From a checkpoint of a small mixture-of-experts model trained on Wikipedia.
Experts: 272 SwiGLU neurons an expert, 1 pick a token, a softmax router, a shared expert of 512 neurons.
Below are experts of layer 4 (counted from 0) of a mixture-of-experts language model. Rows are named router (the router's row for the expert), gate (a neuron's input weights, with its number), up (a neuron's input weights, with its number), down (a neuron's output weights, with its number) and show model dimensions 192-287. Each number is 128 + 32 x the weight over its row's rms, rounded and kept within 0 to 255.
Before each expert's rows: a language model's description of what the expert responds to. This comes from a sample of Wikipedia text that the model never trained on.

# expert 1
Table digits and dates
router [123 127 146  75 133 143 117 123 181 142 203 127 109 152  71 101  83 133 184 172 153 160 156 163 115 136 111 145 139 142 124 151 168  83 162 132 185  86 127 132 144 180  94 139 173 111 133 122  91 122  83  90 109  80 112 129 149 148 167  87  74 135  67 105 139 140 158 121 114 160  94 138 170  95 138  68 156  84  97 142 130 103 157 100  69  86 148  84 150 135  67 135 124 141 123 116]
gate0 [130 153 144  68 156 111 152 192 144  89 125 160 144 112 134  71 171 100  79 169 142 113 169 152 174 160  84 100 113 131  93 120 122  97 145 129 134  83 165 109 114 157 157 124 158 141 134 107 122 118 182 125 108 144 144 149  83 100 127 153 104 187 132 110 160 116  67 150 139 181 104  84 129 182 147  95 124 175 207 171 116 102 134 131  67 141  85  88 164  71 138 100 112 103 135 105]
up0 [110 117 127 118 143 135 143 102 135 194 131 136 196 143  96 102 157 119  81 163 113 137 156  56 118 133 110  76 115 105 151 162 139 157 162 146 194 117 160 100 127 139 111 185 133  91 138 114 155  99  83 109 137 186 121 110 163  86 141 191  96 142 160 182 132 154 141 187  73 146  81  95 118 174 162 137 134 145 159 127 110  94 100 109 132 160 129 144 112  95  98  68 109 143 135 142]
down0 [144 107 115 135 105 167 148 151  90 131  98 147 131 126 110 143 117 121 146 155 106 124 132 153 104 127 122  98 113 108 139 109 118 118 125 169 121  91 158 156 123 232 129 113 143  58 198  97 111 110 130  93 135 125 130  93 118  90 101 152 144 152 180 147 155 173 175 165 135 167 166 126  99 132 103  89 108 147 167 179 143  59 101 137 120 124 134 168 142 108 139 127 158 180 157 169]
gate1 [152 150  99 122 129 134 161 180 153 107 128 145 180 120 123 165 106 167  82 193 144 141 161 184 110 106  71 180 177 150 167 222 147 120 134  85  72 115  77 108 116 114 106 200 161 152 112 122 144  92 166 137 134 114 141  81  96 152 125  62 127 145 111 182 102  76  91 113  41 158 149 141 151 154  84 138  97 172  68  68  85 128 133 121 138 126 130  77  77 141 142 177 141 154 158 153]
up1 [ 83 124 165  80 162 135 136 160 138 148 107 163 194 142  95 177 119 136 110 109 122 135 182 157 160 172 122 133 175 182 112 114 198 121 123 116 131 156 144  98 150 138  91  99 152  88 114 118 129 168 168 179 128 131 206 155 139 146 135 151  94 112 137  97 135 101 158 105  84 153 198 124 168 117 134 101  72 115 159 124 163 148 165 177 123 142 124 109 188 117 165 135 161 155 113  27]
down1 [104 168 108 180 165  58 118 159 140 132 158 118  98 105 108 112 170 130 107  92 120 159 159 141 124 174 196  85 125 121 159  93 168 121 121 118  80 140 133 128 125  95 202 125 127 182  90 156 145 151 119  83 131 144 121 134 139 147 181 119 104 183 126 145 177  82 188 105 105 134 173 127 108 121 144 108 145 117  73 122 102 109 168 128  76  96 124 151 142 136 162 118 166 252 137 129]
gate2 [138 107 136 119 116 167 162 109 113 179 152 159 135 137 101 167 141 118 149 119 156  93 125 189 168 105 148  96 103 115 126 111 118 152 145  90 176  69 215 130  90 119 110 153 178 152 148 160 152  79 133 195 174 101 132 146 131 115 180 119 121 141 161 101  71 123 105 122 164 120  75 153 113 137 109  58 135 171 105 118 136  12 163 109 126  74 155  86 189 136 108 141 100 117 139 101]
up2 [138 152 181 141 137 113 123 156  99 136 123 133  94 154 150 159 161 128 125 163  66 135 160 137 178 136 102 130  98 135  66 108 155 130 120 179  73 130  91 162 157 124 194  99 111  55 122 118 164 139 129 173  63  74 165 150 178 103 103 111 223 133  84 130 176 113 160 120 109 143 144  62 157 156 175 124  74 199 120 150 159 154 106 127 129 131 131 144  95 156 182 168 133 199 150  94]
down2 [111 135 111 123 153 170 195  62  98 132 109 117 187  68 118 153 146 108 114 114 100  93 107 169 144 122 174 176 146  85 152 114 123 123 147 121  47 153 153 138 154 140 128 107 135 138 188  61 106 161 153 124 115 117 131 115 114 132 153 121  90 136 117  96 124 131 115  55 117 134 136 123 154  37 160 109 189 141  84 147 147 128 165 139 160 184 121 180 140 141  87 131 134 143 110 176]
gate3 [148 125  93 114 126 113 137 108 143 116 154 116  95 130 160 130 138 177 118  85  97 134  76 174 179 150 105 163  92 105 142 118 164 108 172  58  38 115  95 129 132 106 137 130 107 176  70 146 134 167 133 127  56  89 120 203 109 171 150 133 108 107 143  98 194 126 110 141  97  76 143 130  91 128 199 115 128  73 143 167 150 136 152 136  89 114  83 135 103 150 159 147 165 184 134 138]
up3 [130 119 131 120 127 200  84 147 126 151 122  84 119 138 145 165 156 158 168 124 161 148 123 164 153 136  76 187 114 153 114 153 147 103 164  92 138 118 123 138 176 126 140 119 143 136 160 199 131 143 124  87  89 113 206 174 171 140 136 184 128 158 143  92 205  47  91  70  77  44 112 140 158 148 129 127 100  96 142 121  85 110 170 176 105 100 145 104  93 148 138 111 156 134 151 126]
down3 [ 81 109 183 119  90 117 166 143 155 108 162 121 192 107 140  95 134 184  84  51 116 143  71 139 124 154 151 130 193 185 123 126 131 142 111 126  90 140  62 173 202 131 112 140 159 169 139  89 146 157 172 156 102 128 165  93 181 148 155 145 103 149 175 105 143 110 107 125 122 129 144 137 165 122 115 122 127 104 165 128 165 146 139  77  95  46 138 139 167 140  57 120 101  14  88  97]
gate4 [147 147 154 211 113 148 112  88 148 155 120 127 105 161 162 102 101  59 109 136 117 130 131  64 154 111 110 108 141 122 123 100  86 130 106 128 157 115  91 111 212  79 224 158 115 148 119 118 141 125 116 142 170 110  61 146  85 109 115 146 163 108 103 172 129 139  99 150 107  79 148  98 124 115  99 186 121 113 124 213 157 145 153 113  88 141 121  89 128 115 135 136 159 145 125  55]
up4 [103 132 156 134 114 197  97  75 146 184 158  60 120 161 118 105 105  82 165 153 108 122 142  86 164 120  95 104 130 179  75  88 171 111  58 207 154 108  71 117 159  70 142 116 160 129  73 160 140 110  89 158 173 147  81 155 121 125 148  73 149  81  74 201 158  68 105 122 169  88 149  71 119 117 140 112 111 118 134 177 153 134 142  74  95 138 123  83 106 130 121 118 115  98 148 142]
down4 [111 120 110 125 155 178 146 169 102 131 116 156 111 161 121 179 142 129 109 150 121 186 122 101 152 120  86 131 102  97 126  90 133 141 120 182 153 142 110 122 112 129 154 158  96 114 117 129  94  69 131 128 120 131 149 158 139 132 103 152 121 151 156 157  47 125 141 162 115 154 153 135 104 152 149 150 101 173 132 120 145  71 139 120 127 125 180 120 136 127 136 110 129 169 130 126]
gate5 [ 94 126 157 142 124 148 143 110 157 139 155 110 154 167 125 145 117 100 131  92 141 153 151 155 137 144 171 114  78 124  92 197 149 101  68  62 124 151 179  97 141 133 123 144 115  53 110 126  77 116 129 142 142 125 100 101  94 157 150  91 112 110 137  98 134 101 117 154 133 167 126 115 135 121 130 130  83 103 120 132 103 155 122 123 120 169 103 115  72 173  93 133 100 189 126 142]
up5 [133 133 154  73 115 139 136 151 139 104  73 189 191 104 132 136 171 128  98 127  72 100 125 100 125 124 145 101 108 116 136 116  91 138 169 138 112 171  62  96  78 165 122 122  92 115 159 132 211 167 147  90 143 163 111 139 105 125 106 131 146 150 119 137 150 123 200 113 116 113 131 117 180 166 142 109 141 148 104 175  82 127  88 103 118 119 114 140 132 144 116 103 175  70 115 122]
down5 [ 84 105 129  86 136  96 137  64  97 172  90 144 142 110  73 113  70 187 119  76 131 117  81  96 157 120 142 199 169 166 142 152 167 126  91 117 119 128  92 134 172 137  87 140  92 200 171 111 140  92 103  68 123 152 219  67 196 142 141 156 131  87 137 111 105  94  93 124 137 182 144 116 106  77 104  92 136 109 136 109 147 167 113 124 135 134 143 105 144 141 172 143 155 119 123  54]
gate6 [170 189 122 126 127 133  65  22 114 102 113 135  95 124  84 112 152  97 174 115  85 110 113  97 155 162  95  98 152 140 170 115 147 123  36 127 133 134 112 149 145  70 114 111 162 182  86  99 135 167 139 200 137  87 157 117 143 189 149 129 138 140 134 144 171 132 156 118 178  48 110 122 121 135 145 158  97 129  87 104 104 143  55 146 210 148 111 101 155 126 110 108 129 149 145 106]
up6 [106 107 136 154 110 149 137  90 187 119 165 134 159 174 141 176 141 142 121 132 118 103 155 150 134 136 129  84 135 147  60 131  61 126 108 107 143 108 148 171 149 147 129 136 120 132 120 108 127 138 137 116 137 113 149 117  93  71  82  96 110 115 159 114 171 121  68 155  77 122 147 105 101 115 153  42 113 158 134 123 113 113 214 161 115 112 115 129  98 140 188  97 149 103 126 106]
down6 [151 135 183 111 131 145 153  97 157  83 139 162  93 170  78 179 101 158 149 101  82 125 116 107 177 127 185 126 134 136 141 135 161 117 156 103  70 133  89 152 100 148 131 101  89 110 155 152 118 138 141  45 134 114 173 183 107 139 161  57 127 122  94  88  77 107 100  98 113  86  92 111 120 144 140 130 106 107 149 125 189 146 150 139 118 180  96 109 120  91 100 130 154 149 180 143]
gate7 [117 125 155 130  87  92 136 133 162  92 121 186  86  42 162 126 139 147 123  90 101 170  86 141 200 170 181 163 139 160 191 127 157 131  97 139 122 153  30  78  86 119 110 110  75 132 120  99 143 133 125  94 129 118 161 108 102  95 113 110 142 126 108 118 151 131 104 161 133  53 172 124 124 121  91 126 127 108 147 202 201 151 122  99 138 135 121 134 134 164 191 224  96 148 116 119]
up7 [132 137 112  97  94 133 111 127 142  91 115 119 137  95 157  72 116 166 153 114  52 159 153 126 147 138 161 175 185 145 202 135 142 143  42 179 121 160  49 137  90  82 114  98 114 130 134  77  86 125 118  86 130 125 139 160 158 170 117 127 100 192 132 136 132 156 118 129  93 109  91 134 144  91 117 147 110 113 137 128 201 196 124 127 124 131 166 120 154 122 169 173 106 117 127 109]
down7 [114 140 119  98 142 142 148 148  95 158 123 122 110 143 143 123 132 137 151 157 145 186 194 104 133 130  85 122 114 215  95 151 126 147 127 180 140  76 148 155 177 115 152 132 162 124 108 190 116 125  90 125  92 120 143 138 155  93 166 209 180 119 168 148 156 131 160 131 118 125 175 100 141 133 171 134 103 106  97  93 114 153 146 147 151  37 116 134 100 155 125 141 132  85 115 127]
gate8 [183 158 134 120 158 115 142 176 133  68 112 115 100 125  73 101 134 146 162 108 179 121 103 155 117 128  59 127 113 159 109 138 147 157 122 178  81  84 144  84 131 141 140 110 158 112 114 101 156 119 108 146  83 118 165 122 100 197 111 182 105 132 179 134 127 122  83 138 106 120  70 122  67 126 159 111  73 116 191 134 146  91 164 119  85 194 157 121 174  97  99 104  68  88  95  88]
up8 [148 123 149 118 129 133 104 130 108 135 173 115 205  82  70 177 133  97  61 131 139 112 106  97 136 102 134 114 122 126 160 161  99  86 144 103 104 105 103  80  75 176 122 110 162 117  76 102 165  94 119 124 109 139  74 104 114 110  98 163 137 156 139 135 159 222 165 156 100 172 131 129 124 138 144 138 107 111 186 117 136 131 102 150 169 108 138  94 106 162 145 117 188 122 150 142]
down8 [111 119 157 137 137 108 115 117 114 145  87 168  62 139 110  95 111  98 107 119  68 114 123 150 148 129 153  62 131  70 145 159 105 152  87 169  92  27 107 201 109 165 130 128 121 155 138 115 125  89 158 130 135 122 146  94 120 144 114 124 130 132 127  79 161 159  68 158 148 123 159 100 172 117 167  49 140 115 101 153 110 159  96  95 122  68 141 106 142  93 141 135 145 172 208 137]
gate9 [144  87  92 124 104 113  96 105 110 153 136 160 156 171  94 117 123 127 218  75 116 127  92 123  86 117 180 100 173 107 115 133 132 220 153 163 123 131  94 147 107  80 119 128  84 168 180 103  45 179  87 204 190 163 141 153 109 105  86 159 122 112 147 124 117 134 175 152 159 135 144 114  61  89 155 112 154 139 136 114 160 140 118 137 123  96 174 201 107 147 145  98 117 104 187  70]
up9 [130 125 125  60 156  94 119 114 130 123 123 147 139 147 106  99 129  82 175 115 144 140 164  97 125 108 105 169 129 121  99 160 175 214 190 146 121 121 186 134  53 167  87 116 153 150 167  84  99 136  76 156 141 164 144 160 122 143 149 190  46 193 125 100  85 116 166 165 108 136 120 134 101  95 169  96 130 157  96 138 131 132 153 105 114 110 192 178 198 179 105 126  84 104 132 121]
down9 [123 152  90 159 120 183 129 138 109 144 173  96  94 152 127  77 174 103 143 125 125 128 157 134  97 126 129  76 140 135 107 148 111 150 154 155 161 166 156 128 118  99  74  63 159 145 180 141 129 154  86 136 115 124 135 128 128 119 160 153 117 179 120 173 161 137 138  75 149  77  89 102 128 105 169 198 105 148 140 106  94 143 128 106 120  92 106 116  57 163 174 106 148  86 121 158]
gate10 [146 116 143 144 163 138 113 108 140 113 114 156 104 111 114 129  57 170 132 120 158 154 155 146 103 138 170 190 167 108 166  98 158 107 124 125 172 157 168  54 153 147 119 103 154  94 192 144 132 123 176 111 154 126 202 156 194 114 163 147 135 103 132 161 103  69 117 151 144 159 107  84 151 113  68 137 117 165 113  93 114 103 127  84 126 141 145  85 147 118  66 161  65 164 107 161]
up10 [126  84 144 100 111 104 178  55 151 130 112 108 101 112  80  99  68 104 101 100 170  92 131 158  92 183 165 145 136 128 175 116 126 128 185 182 216 134 131  53 119 144  53 101 172  48 193 114  90 109 128 152 129 119 116 185 152 151 180 126 150 145 131 126 116 106 124 137 102 105 110 118 151 126 138 144 163 109  99  88 143  51 163  43 152 154 118 109 111  94  54 200  91 115 112 159]
down10 [ 82 150  93 131 106 111 151 100 167 132 168  98  92 168 101 124 134 136 179 184 101 154 155  52 142 169 137 106 172 114 168 131 139 127 128 180 118 113 144 120 133 131 138 113 117 146  65 117 140  71  72  88 158 121  50 151 140 152 118 126  82 112  66 181 146 150 175 184 109  79 121  93 119 133 116 108 160 130 105 118 113 178 124 111 136 141  81 141 143 122  96 141 115 139 166 124]
gate11 [ 81 162 103 164  95 103 120 157  96 114 147 141  99 140 199 140 100 137 112 139 115  97  98 138 140 120 110  64 101 109 127 137 114 164 115 169 109  82 115 119 105 114 127 123 120 160  99  95 162 153 149 126 187 189 145  91 129  69 137 121 103 104 169 146 118 163 191 125 122 107 128  94 127 137 190 182 156 141 113 121 136 132 120 168 223 103 106  91 167 164 153 106 142 154 114 123]
up11 [164 155 148 170 127 165 148 111 129  58 162 118  98 156 103 126 135 127 130  91 138 138 116  92 115 155  95 196 117 122 141 162 114  70  57  96  74 132 124 164 113  83 122 171 111 116  90 159  84 114  96 154  98 107 113 104 133 194 139 113 105  79 135 134 121  86  83 101 145 142 139 185 121 150  91 125 134 110  89 119 121 122 195 101  98 154 185  54 111 145 130 106 150 115 102 103]
down11 [167  97 154 109  92 106 123 114 140 122 141 132 110  90 129 189 127 119  80 174 119 113 119  98  70  55 143 100 159 126 175  81 115  92 131  58 125  91 112 165  93 132 139 133 121  20 145  99 112 131 113 110 144  95 157 146 112 162 149 111  89  95  68 173  76 134 150 120 145 162 134  85 123 174  94 138 108 144 163 184 105 129  96 182 164 219 150  89 150 100 104  99  55 168 102 168]
gate12 [118 129 145 171 151 138 136 133  99 149 131  69 129 131 113 136 172 140 135 140 128 120 145  87 109  93 166 126 210 131 187  99  79 130 125 179 115 167 146  85 164 157 168 112 160 154 151 122 105 105 143 145 105 187 106  86 146  92 115  98  86  93 119 175 125 105 129 122  82 135 120 173 116 138 136 105 124 180  94 170 128 107  81 125 150 113 118 118 139 180 193 109 110  98 142  84]
up12 [101 140 139  96 158 141 132 174 142  83 126 161  91 131 141 133 104 109 155 104 120  73 116 192 174 197 125  76  43 103  98 142 204 124 188  93 106 117 100 154 166 158 140 139 115 163 175 142 183 121 170 147 142 120 149 145 107 153 131 108 141 129  90  74 130 133 129  97 151 113 149 112 218 143  96 102 149 140 170  75 139 187 130 127 115 122 114 127  92 140 132  79 150 121 124 159]
down12 [117 143 120 145 158 100  75 138  63 147 111  96 116 151 116 105 177 141 114 172  74 166 167 114  99 165  56 126 118 112  89  88 156 146 158 142 120  74 110  62 105 109 150 128 106  81 163 149 179 140  86 113 111 189 122  75 119 128 167 141 124 134 122 157 172 158  84 168 128 104 127 147 113 137 158 103 186  85 105 118 113 112 109 157 145 128 104 153 118 144 144 153 130 157 223  98]
gate13 [102 146 138 141  86 185  63 119 171 134  93 162 113  74 101 123  88 134 121  93 105 121 124 110 146 120 157 116 121 128  83 157 199 125 138 179 134 127  95 150  98 123 198 118  90 149 146 158 143 117 136 136 166 186 159 118 203 166 150 171 145 143 120 132 126  92 124  99 104 105 131 145 112 117 129 205 136 187 154 140 159 184  88  96 154 148 102 146  97 191 170 152 163 184 132  72]
up13 [ 53 169  93 143 128 180  94 109 157 136 146  50 159 136 152 118 120 145 142  73 117 121  97 123 144 140 128 144 174 159 112 138 201 147  91 125  75 158 100 105 124 108 134 113 161 148 117 134 139  87  97 170 118 174 116  79 162 166 148 146 121 156 126 118 153  51 166 153  70 130 185 138  87  86 184 122 151 130  82 117 163 116 148 158 141 186 121 142 109 160 149 159 136 183 133  61]
down13 [122 157  98  74 135 118 110 153  67 145  94 111 126 157 139 182 136 132 165 116 125  94 128  70 121 103 129 143 126 107 122 202 125 125 107 117 155 110 133 105 114 135 143  97 151 122 141  93 148  95 130  90 133 158 129 104 181 147  74 187 148 132 104 130 134  87  90 129 127 175 122 145 119  91 160 140 142 189 145 107 171 111 142 141 147 114 152 160 102 185 189  81 103 137 166 107]
gate14 [110 129 158 144 138 141 114 178 133  83 101 128 142 137 124 145 133 119 156 115 139 165 132 104 112 166 162 144 142 101 196 136 104  83  39 177 154 122  81 138 131  62 111 171 145 171 114 103 145 159 152 123 221  76 162 129 123 127  72 140 135  75 150 153 124 123 144 173 131 128 103 133 127 179  78 119 136 128  99 165  74 176  27 117 132 120  98 129 124 122 122 146 165 127 143 178]
up14 [127  76 116  97 125 147  88 136 135 163 126 201 135  98 108 145 179 136 100 153 135 102 199 116 247 107 118 137 132 177 121  84  99  69 107  90 130 138 152 116 100 138 133 127 132 123 148 138 124 117 211 106  89 127  71  99 109 130 130 151  99 169 111 127  98  99 123 136 115 169 119 154 101 132 127  84  87 164 171 145  74  58 134 103 103 150 120  86 129 168 171 114 105 109 148 113]
down14 [111  57 157  87  92  90 158 112 145 147 137 148 159 152  76 139  69 141 136 118 125 168 113 107 116  78 124 147 111 131 132 161 102 169 168  66 142 143 102 160  89 119 119 159  93 104 115 183 123 147  78 105  93 108  97 193 107  95 156 121  91  64 100 128  91 159  75 128  95 112 135 119 131  67 100 128 117 153 148 138 199 144 143 153 148 103 127 103 115  79  85 166 121  80 166 123]
gate15 [119  48 136 121 104 141  93 111 130 162 111 142 103 139 104 154 116 151 108  82 208 119 119 109 139 177 114 106  86  67  93 115 100 173 132  91 164 107 186 105 128 145 135 136 149 156 130 120 130  97 125 155  95 161 200 162  88 160 119 121 170  91 161  94 107 122 158 210  86 130 128 104 130 121  93 133 105  85 187 131 137 115 134  83 147 149 128 139 123 134 100  33 128 147 180 119]
up15 [ 79 136 145 112 121 131 162 163 115 143 111 149 149  92 200 157 157 121  94 200  99 170 102 150 126 127  90 103  96 158  73 113 119 168 167  64  68 139 138 121 118 145 124 128  43  94 151 144  90 111 160 118 128 161  68 109  93  62 125 129 123 135 128 102 101 216  71 128 179 165 129  69 110 126 211  71 140 136 171 135  98 142 121 133 118 122 153 131 128 161 140 122  76 112 128 142]
down15 [133 153 160 120 140 125 126  95 103 158 136 190 136 119 147 142 122  89  71 110 174 125 125 168  85 109 131 187 104 122 171 134 152 131 118 111 107 164 116 180 123 137 130 104 111 155 170 183  84  89 117 163  77 132 118 151  39  88 123 108 158 124 162 108 116 142 139 129 171 193 127 132 121  87 150 124 129 131 180 143 119 118  98 133 128 149  95 143 125 147 134 106 138 139 146 115]
gate16 [ 94 181 210 193 152 139  66 198 150  83 105 134 134 110 145  69 144  82 155 153 142 139 145 110 101 177 123 155 189 153 113 132 107 100  91 165  80 121  96 136 130  39 140 117 147 124 111 148  90  98  92 110 206 218 166 196 128 117  77 114 116 130  92 125  97 121 126 136 108 111 119 140 154 102 175 177 174 114 149  87 113 117  60 120  87 181 127 123 140 125 173  87 135 107 127 128]
up16 [187 107 111 101 155 161 127 157 120  80 144 149 160  99 119 103 142 123 103  97 175  95 120 140 127 179 210 190 113 115  98 128 157 123  79 116  84  91 130 133 124 132  77  87 141 131 121 133  72 145  73 115  70 207 139 140 121  50 140 124 184 111 118 172 163 107  92 161 154 103 114 137  80 131 164 147 137 126 145 145 106 176  23  97 100 142  87 131 169 179 165 107 157 115  86 123]
down16 [139 101 142 144 147 149 138 137 149 107 143 171 142 120 147  84 125 165 125  66 125  81 110 106 104 133 140 152  86 141 118 101 138 162 137 165 161  82 119 167 198 124 130  85 121 175  90 162 119 140  57 151 167 143 113 108 149  97 115 209 128 120 134 148 200 127 130 140 142  71 116 159 157 145 194 166 169 154 121 111 108 116  57 105  94 109  95 147 179 145 188 151 109 122  76 130]
gate17 [111  69  48 118 139 120 170 140 120 125 133  84 129  87 135 143 194 192  99 148 130 130 106  94 109 152 165 122 135 113 163 120 159 119 114  90 110 149 137 135 158 122 126  67  77 127  84 156 135 132 145  98  76 124 200  51 148 156  85 146 120 131 111 171 150 125 130 112  82 211 111 157 158 126 114 145  86 137 162  98 184 136  60 194  99 207 150  88 131 124  66 165  82 138 131 100]
up17 [184 112  96 159 110 156  87 164 107 154 114  90 129 119 171 141 156 202 151 127 111 128  83 121  94 145 160 151 125 126 200  71 138  75 138  96 138 142 147  45 150 144  80  93 118 125  28 135 141 125 159 113  68 115 166  98 249 147 154 152 103  61 151 168 135 119 143 136  51 150 135 163 155 156  72 124 128  94 112  74 132 133 144  52 141 138 118 129 145 148 137  93  94 150 113 149]
down17 [120 139 165 153 129 122 187 128 163 142 129 179 155  94 154 157 137 135  84 114 145  99 112 168 138 133 136 141 103  89 117  70  85 127 102 107 111 145 149 160 180  88  67  76 110 144  90 138  79  68 187 175 111  60  97 103 115 154  82  81 156 129 200  84 150 121 132  60 151 122 123 125 157  78 142 130 102 105 159 140 104 133 141  60  90 142 164 152 129  83 187 154 126  77 110  88]
gate18 [ 89  70 121 122 116 128 182 123 155 143  82 134  94 113 110 102 123 144  95 129  90 112 145 100 128  98 110 126 122 126  85 186 123 124 155 121 198  95 128 191 113 134 131 114 169 103 108 146  88 151 119 137 149  51  76 192 147  88 144 198 119 136 152 138  95 145 115 123 133 122 158  42  87  65 160  91 164  67 131 128 151 122 139 196 163 136  61 148 171 154 109 150 174 157 145  60]
up18 [ 96 107 107 168 110 147 112 196 115 156 171  93  81 146 115  74  94 145 175  65 123 189 159 105 151 131 208 112 196 129  79 161 186 125 115 134 186  72  95 147 117 119 140  77 141 151 110 132 154 133 109 138 192 107 126 129 159 187 138 205 116 132 160 161 193 151 101 155 137  93 164 139 111 107 141 119 114  94  96  88 129 126 110 151 115 168  79 124 107  99 115 125 143 123  92 104]
down18 [124 109  86 105 101 162 143 178 124 125  97 119 114 178  82 116  66  84 132 134 124 211 164  83 119  91 123 119 111 116 150 122 113 177 123 173 119 152 104 145 134 145 100 145 139  98 118 125 109 137 150 125 128 148 126 145 126 128 128 150 150 163 134 133 156 179 143 152 106  96 131  94 113 153 131  62 108 155 116 128 122 157 153 161 156 105 170  97  93 164 136 105 124 186 156 163]
gate19 [163 120 151 146  78  99 113 159 151 178 120 132 137 147 100 141 153 147 144 131 184 144 176 138 117 110 122 125 133 110 100 141 118 156 144  99 118  92 190  77 146 156 179 124 125 123 153 132 107 121 139 112 111  96 155  97 115 108 145 155 104 138  86 163 119 140  83 116  67  68 117 143 156 125 144 123 136  75 145  79 112 114 132  92 143 108 137  94 172 110  79 112  46  81  88 148]
up19 [ 71 132 157 132 126 119 165 149  97 155 120 127 104 141  94  68 116  80 165  71 107 114 134 122  95 122 106 106  68 143   9 148 135 149 186 124 122 122 111 123 162 158 111 101  95 162 191 107 152 100  91 131 119 137 115  85 150 135 142 128 158 136 137 127 136 201 158 105 175 108 126 104 176 128  60 159   0 162 130 142 120 160  88 165 137 138 151 148  86 171 207  70  89 121 178 123]
down19 [145  74 106 172 162 173 104  64 101 172 166 118  92 146 131 119 100 145  91 160 113  95 130 143 120 117 145 131 135 126  76 110 136 118  98 142 168 129 105  35 133 128 156 128 125 145 125 105 172 105  97  55 134 159 106  68 102 149 138 106 160  93 118 147 106 145  88 162 110 153 143 136  99 146  81 156 144 125 128  84 104 105 137 173 155 144 126 188 170 130 122 120 215 109 185 145]
gate20 [105 109 199 150 106 123 143 125 146 146 180 168  99 147 226 100 170 145  86 145 111 125 133 157 137 107 109 129 104 120 219 119 131 127 137 151 204 157 175 109 106 107 129 114 109  91 152 191 131 155 185 136 142 120 104 144 159 129 123 131 105 143 131 140  82 132 138  97 101 150  27 114 131 124  77 126 142 158 168 108 161 136 139 137 125 113 133 105 106 123 107 160 123 169 129 151]
up20 [ 90 103 176 123 113 167 140 124 131 140 140 143  69 153 108 125 165 164  74 158 151 178 112 201 107 137 135 120 111  87 156 111  99  96 137 120 174 153 139 168 126 127 122 139 144  44 101 174 125 139 121 150 146  94  49 133 134 130 104  88 138 166 126 180  99 133 104 104 178 133  27  89 144 107 113 152 146 140 139  99 175 128 130 141 120 117 150 138 117 129  82 160  90 126 177 116]
down20 [ 86 119 152 153 102 117 149 124 148 164 114  90 142 102 190 222 194 131 123 172 108 118 128 150 155 172 134 149  84 103  80 188 126 113 165 132  64  46 165 101 118 132 176 120 166 131 128 120 163 159  92 169 162 156 130 140 118  65 159 122 195 154  89 126  89  82 129  93 145 138 122 104 111 106 140 131 156  28 135 113  77 102 149 109 124  98 117 146 138  85  97  48  82  91 188 110]
gate21 [ 93 129  75 107 109 131 143  96 115 120 174 119 172 126  81  98  86 182 166  80 117 105 129  60 138  86 132 104 131  84 110 178 122 150  32 119 127  94  95 173 116 180 147 153 171 193 134  74 135 183  91 134  57  94 104 161 201 169 125 124 145 122  82 109 171  99 159 162 117  87 157  94 115 192 120 108 213 160  95 170 160 120 147 134 133 136 109 141 128 121 126 236 168  99 160 148]
up21 [117  67 140 107 167 160 123 121 134 148 134  70 134 242 144 117 100 147 152  88 159 138  75  80 100 168  56 158 155 103  66 118 115 165 150 134 130 119 102 112  69 114 117 132 132 151 102  63  67 113 118 143 158 127  70  69 164 108  36 113 101 126 138 101 143 137  94 156 164 190 121 180 110  90 106 102 178 120 102 140 135 146  92 126  83 142 133  96 126 183  65 147 133 107 123  96]
down21 [154 164 103 126 113 164 179 134  67 154  78 107 129  96 151 123  96  97 117 110  95 166 133 144  93 176  72 112 112 139 135  89 134 150 151 157 192 161 169 121 133 116 116 145  59 204 142 165 104 112 150 118 166  83 131 197 131 126 128  99 127 142 133 131 124 127 120  83 112  93 116 174 133 119 122 171 105 159 108  80 164 157 200 147 125  90 116  73  86 158 122 108 102 114 102 158]
gate22 [143  93 194  90 126 174 125 114 157 153 160 115  87 138 121 190 100  86 112 109 123 111 128 165 121 103  98  95 108 105 101 129 125 119 176 126 149 114 138 154 117 137 195 163 162 106 190 110 157  71 154 146 111 115 102 124  99 127 127 168 155 142 126 131 113 104 177 210 108 125 165 116 102 149 133 111 101 152 105  47 140  89 180 126  87 106 136 120 125 134  72 100 132 114 143  78]
up22 [157 100 165 120 144 188  96 125 108 122 113 132 132 101 102 145  78 109 171  85 104  80  96 152 161  97 177  72 188 122 104 152 113 136  84 188 150 120 225 114 143 142 152 130 180 134 140 168 153  97 105 185 185 138 178 116 115 136 148 122 128 141 126 115  64 126 187 165 118  93 162 131  79 100  76 126  99 142 108  69 128  78 174 117 118 105 147 149 142 147  82  89 146 109 141 128]
down22 [150 139 128  89 126  76 128 160 135 102  84 107 116 146  96  94 129 110 120 151 159 173  96  61 114  61 139  76 127  92 168 138 166 115  86 182 218 130  83 156 100  74 101 165 167 151  87 150 164 130 111  79 175 148 190 158 171 156 105 176 157 148 114 146 119 141 116 142 147 121 161 118 178 189 168 152  90 136 137 136  70 140 128  87 139  88 127  76 143 126 117  97 184 149 114 105]
gate23 [191 139  92 141 132 161  79  80 213 149 141 114 145 111 116 104 154 160  93 119 129 111 117 139 170 114 142 142 163 141 169 121 160  79  59 124 130  77 160 118 120  67 101 176 180 151 141 135 178 167 146  88 123 113 148 107 118 114 151 119 160  82 112 149 164 146 120 145  66 192 132 132 145 134  32 152 102 126 140  63  47 113 130 129 156 170  77  94 195 159 125  91 111 157 123 136]
up23 [147 133 136 150 144 180 124 206 130  96  97 141 163 111 201 166 199  96 102 148 134 115 148 140 102 137 140 191 133 144 127 120  64 123 143  80 121 113 118 138 137  98 156 118 129 110 153 176 157  99 112  87  86 118 135 116 117 146  79 150 122 148 118 149  89 130 110 109 136 114 108 161 109 164 124 137 104 115 149 171 108  89 109 149 125 180 140 100 131 142 139 122 162  64 108 141]
down23 [145  93 108 119 166 140 104  65 113  93 187  93 108 170 135 120 108 133 113 126 156 158 138 145 121 114 136 123 102 107 146 160 186 184 146 148 166  97  82 121 161 150 109  76 201 109 162 154  85 132 132 117 149 129 129 181  87 146 150 120 108 168 103 140 164 115 128 173 144 177  66 121 171 109 154 113 185  83 138 139 131 154 136 120 116  62  98 140 142 166  57  97 150 143 142 170]